Weights of a small mixture-of-experts language model, trained from scratch on English Wikipedia: 128 experts in each of 4 layers.
Below are experts of layer 3 (counted from 0) of a mixture-of-experts language model. Rows are named router (the router's row for the expert) and show model dimensions 0-127. Each number is 200 + 20 x the weight over its row's rms, rounded and kept within 0 to 999.
Before each expert's rows: a language model's description of what the expert responds to. This comes from a sample of Wikipedia text that the model never trained on.

# expert 6
Commas and relative words. Commas ending list items or clauses, often fused with a word piece or parenthesis, plus which, who and that opening relative clauses.
router,190,205,196,188,241,190,223,173,201,211,170,218,198,202,193,202,197,211,205,206,188,193,208,217,204,197,157,216,210,153,203,188,182,201,166,205,168,178,179,208,196,205,217,223,228,190,183,243,235,168,221,202,205,192,183,184,223,170,189,215,181,188,209,191,181,227,178,203,185,203,207,164,188,212,201,209,187,219,193,221,202,182,190,214,186,204,213,221,173,223,190,218,215,202,185,229,174,198,210,205,185,183,192,160,199,170,173,191,232,261,202,169,201,220,210,208,195,240,169,175,172,186,192,217,191,231,159,174

# expert 56
Adverb and adjective suffixes. Word-final suffixes forming adverbs or adjectives, such as ely in precisely, ically, ably, ive, ate, plus more, clear, good.
router,189,200,196,213,208,173,222,176,208,210,202,170,231,167,169,222,215,188,204,158,215,203,192,228,189,210,211,195,195,192,202,172,166,155,180,220,199,230,222,200,183,244,182,211,188,195,184,227,212,198,227,214,213,221,197,211,210,181,195,187,197,185,212,186,178,216,171,205,188,210,202,192,187,213,179,211,146,201,209,179,168,217,203,189,174,221,209,238,174,210,195,159,221,215,212,193,193,209,170,219,215,168,173,164,184,189,196,236,227,196,233,179,183,229,203,179,182,203,211,197,193,203,233,229,222,214,182,183

# expert 36
Prepositions after nouns and verbs. Function words to, for, of, with, by and endings -ed, -ing that link a noun or verb to what follows: power to, mandate for.
router,164,177,201,228,245,204,244,180,182,179,218,195,186,200,218,188,201,217,173,200,219,190,210,212,171,201,163,208,199,165,208,157,184,158,187,204,183,217,230,197,182,212,211,216,180,190,197,194,241,210,236,197,190,173,201,196,223,133,188,193,208,196,204,180,187,209,208,186,210,205,197,202,159,221,204,204,187,235,227,230,193,226,163,214,209,180,232,198,180,181,223,185,205,192,206,195,152,191,186,197,191,183,179,202,191,194,199,200,193,215,225,186,187,204,232,189,197,176,184,180,168,187,208,210,220,197,221,201

# expert 51
Place and country names. Country, state and city names and similar proper nouns in prose or tables, plus closing quotation marks: United States, New York, London.
router,176,228,181,181,221,153,204,216,171,216,198,193,177,216,191,233,191,224,183,218,232,176,213,191,177,190,170,220,169,196,180,185,189,196,189,227,188,208,213,221,214,181,250,213,255,201,183,227,191,165,232,208,227,171,223,183,231,206,191,195,206,210,197,193,219,207,181,201,222,199,202,193,211,195,184,227,190,228,212,217,202,175,199,210,210,216,195,209,181,198,183,177,159,202,214,218,197,232,189,243,180,177,226,196,211,197,203,185,229,221,192,202,197,200,220,201,166,221,151,189,207,202,218,201,194,230,182,175

# expert 19
Name-initial word pieces. Capital or lowercase first pieces of proper names and words, such as R in Porsche RSR, B in Bucks, F in Friesen.
router,196,202,166,175,201,206,202,213,181,194,207,202,193,236,178,212,212,193,180,160,220,174,204,217,213,219,184,214,206,176,193,199,200,211,172,194,198,223,218,238,218,184,220,224,214,201,205,209,224,214,240,179,219,161,193,162,206,153,209,196,205,194,172,172,194,200,171,194,209,217,220,240,216,239,149,194,171,204,219,236,204,210,163,200,198,217,225,186,186,173,190,198,204,226,190,220,165,158,215,196,203,203,209,205,179,208,207,196,194,202,178,206,212,226,212,207,191,240,190,156,171,189,225,203,203,197,183,188

# expert 20
Mid-word letter pieces. Short syllable pieces inside words and names, often following r, Gr or V, such as ud in rudder, Prudential, and ind, ond, and.
router,194,195,211,187,225,213,183,186,168,182,198,148,193,183,198,198,223,207,169,198,221,166,225,236,196,218,202,193,191,176,230,175,195,190,150,219,215,188,181,205,198,235,199,229,199,184,175,193,239,214,217,229,209,208,192,217,196,191,177,198,236,201,180,185,209,213,171,211,190,236,192,204,168,209,147,200,176,245,197,202,177,175,187,215,194,220,211,231,209,189,206,174,183,203,189,188,186,186,167,215,212,173,164,196,181,207,185,207,196,210,229,174,201,203,211,168,167,209,208,194,173,189,206,207,179,222,187,178

# expert 40
Closing brackets and parentheses. Closing parentheses, brackets and braces ending a parenthetical or table cell, such as "(CDP)", "(2006)", plus heading "===" markers.
router,180,214,194,203,183,194,219,188,205,227,212,223,185,205,214,200,221,209,201,223,216,198,179,210,181,193,177,187,172,171,195,188,193,189,210,187,212,203,193,210,188,200,178,186,196,228,183,219,205,189,217,198,191,156,182,182,232,216,201,173,196,214,200,205,233,183,187,206,236,216,198,203,180,222,178,248,230,191,216,242,185,204,157,240,199,188,222,199,213,174,158,203,158,204,190,266,176,186,197,209,187,173,187,192,225,188,159,201,232,213,224,182,204,214,208,171,172,206,211,159,195,185,206,203,226,216,199,193

# expert 17
Word-initial letter pieces. Single-letter or short word-start pieces like t, h, f, d, p beginning a word split into tokens, e.g. t-ie, h-itting.
router,192,178,187,171,221,210,229,192,179,208,207,208,169,220,217,218,207,189,231,171,215,195,179,190,222,213,159,239,185,184,230,193,194,175,190,197,219,231,206,239,198,200,197,215,235,227,208,219,210,197,216,189,217,177,175,166,214,169,199,208,220,157,185,197,196,226,176,225,207,206,166,200,180,199,162,201,169,226,236,212,201,215,154,215,197,231,203,203,202,209,199,172,178,209,201,224,167,184,192,194,193,180,235,182,188,193,196,238,182,217,219,160,212,212,203,162,203,185,213,187,179,193,212,203,211,191,206,203

# expert 21
List and credit connectors. Conjunctions and separators joining names or items in credits, lists and sports results: and, &, featuring, directed by, vs., a goal-minute apostrophe.
router,185,215,197,188,197,191,241,175,169,198,216,209,214,192,222,198,207,191,193,223,207,214,189,217,166,201,206,191,198,145,219,205,172,198,218,235,210,196,186,244,202,205,202,181,213,200,150,230,243,170,210,186,213,177,204,176,227,187,188,218,196,209,189,209,180,201,191,169,187,201,230,193,179,186,157,219,196,198,205,234,213,175,186,210,255,219,193,206,192,208,186,158,202,222,228,193,186,198,185,209,183,182,194,185,181,194,182,209,235,226,218,160,227,184,208,179,199,203,185,172,212,237,214,208,201,202,210,173

# expert 48
Capital C and c pieces. Capital C, often after table pipes, dashes or line breaks, plus c-containing pieces like ic, oc: Certifications, Created, Chicago, Bloc.
router,187,219,198,212,206,205,203,197,180,243,174,212,228,190,236,218,200,179,176,181,205,213,187,216,186,183,146,237,214,175,219,150,183,189,206,185,187,231,202,211,219,199,210,219,195,195,186,229,193,177,221,219,168,165,216,200,235,185,182,186,216,183,225,191,199,181,169,238,220,206,204,209,195,173,189,205,199,202,222,239,184,189,177,220,192,180,214,215,197,199,197,196,179,185,209,215,195,221,153,193,193,189,178,176,181,206,228,203,212,186,202,190,172,201,192,217,191,221,234,172,166,186,216,202,231,231,168,179

# expert 31
Conjunctions and list commas. Commas and and joining items in lists and clauses, such as hypertension, and; author lists; and a, and the.
router,166,217,184,197,227,187,217,197,181,206,148,224,170,198,207,194,179,214,203,187,210,199,187,216,201,183,179,193,185,177,225,191,196,170,207,223,185,194,203,237,220,194,230,195,217,170,185,259,234,192,212,180,177,194,216,182,195,189,176,207,202,182,219,204,164,223,185,197,184,209,249,178,187,216,204,230,195,176,206,205,206,192,174,202,203,221,192,217,192,193,158,204,200,223,172,216,149,224,190,216,203,187,199,165,157,173,169,196,195,222,216,184,211,222,226,219,197,200,208,180,171,188,218,212,179,204,176,194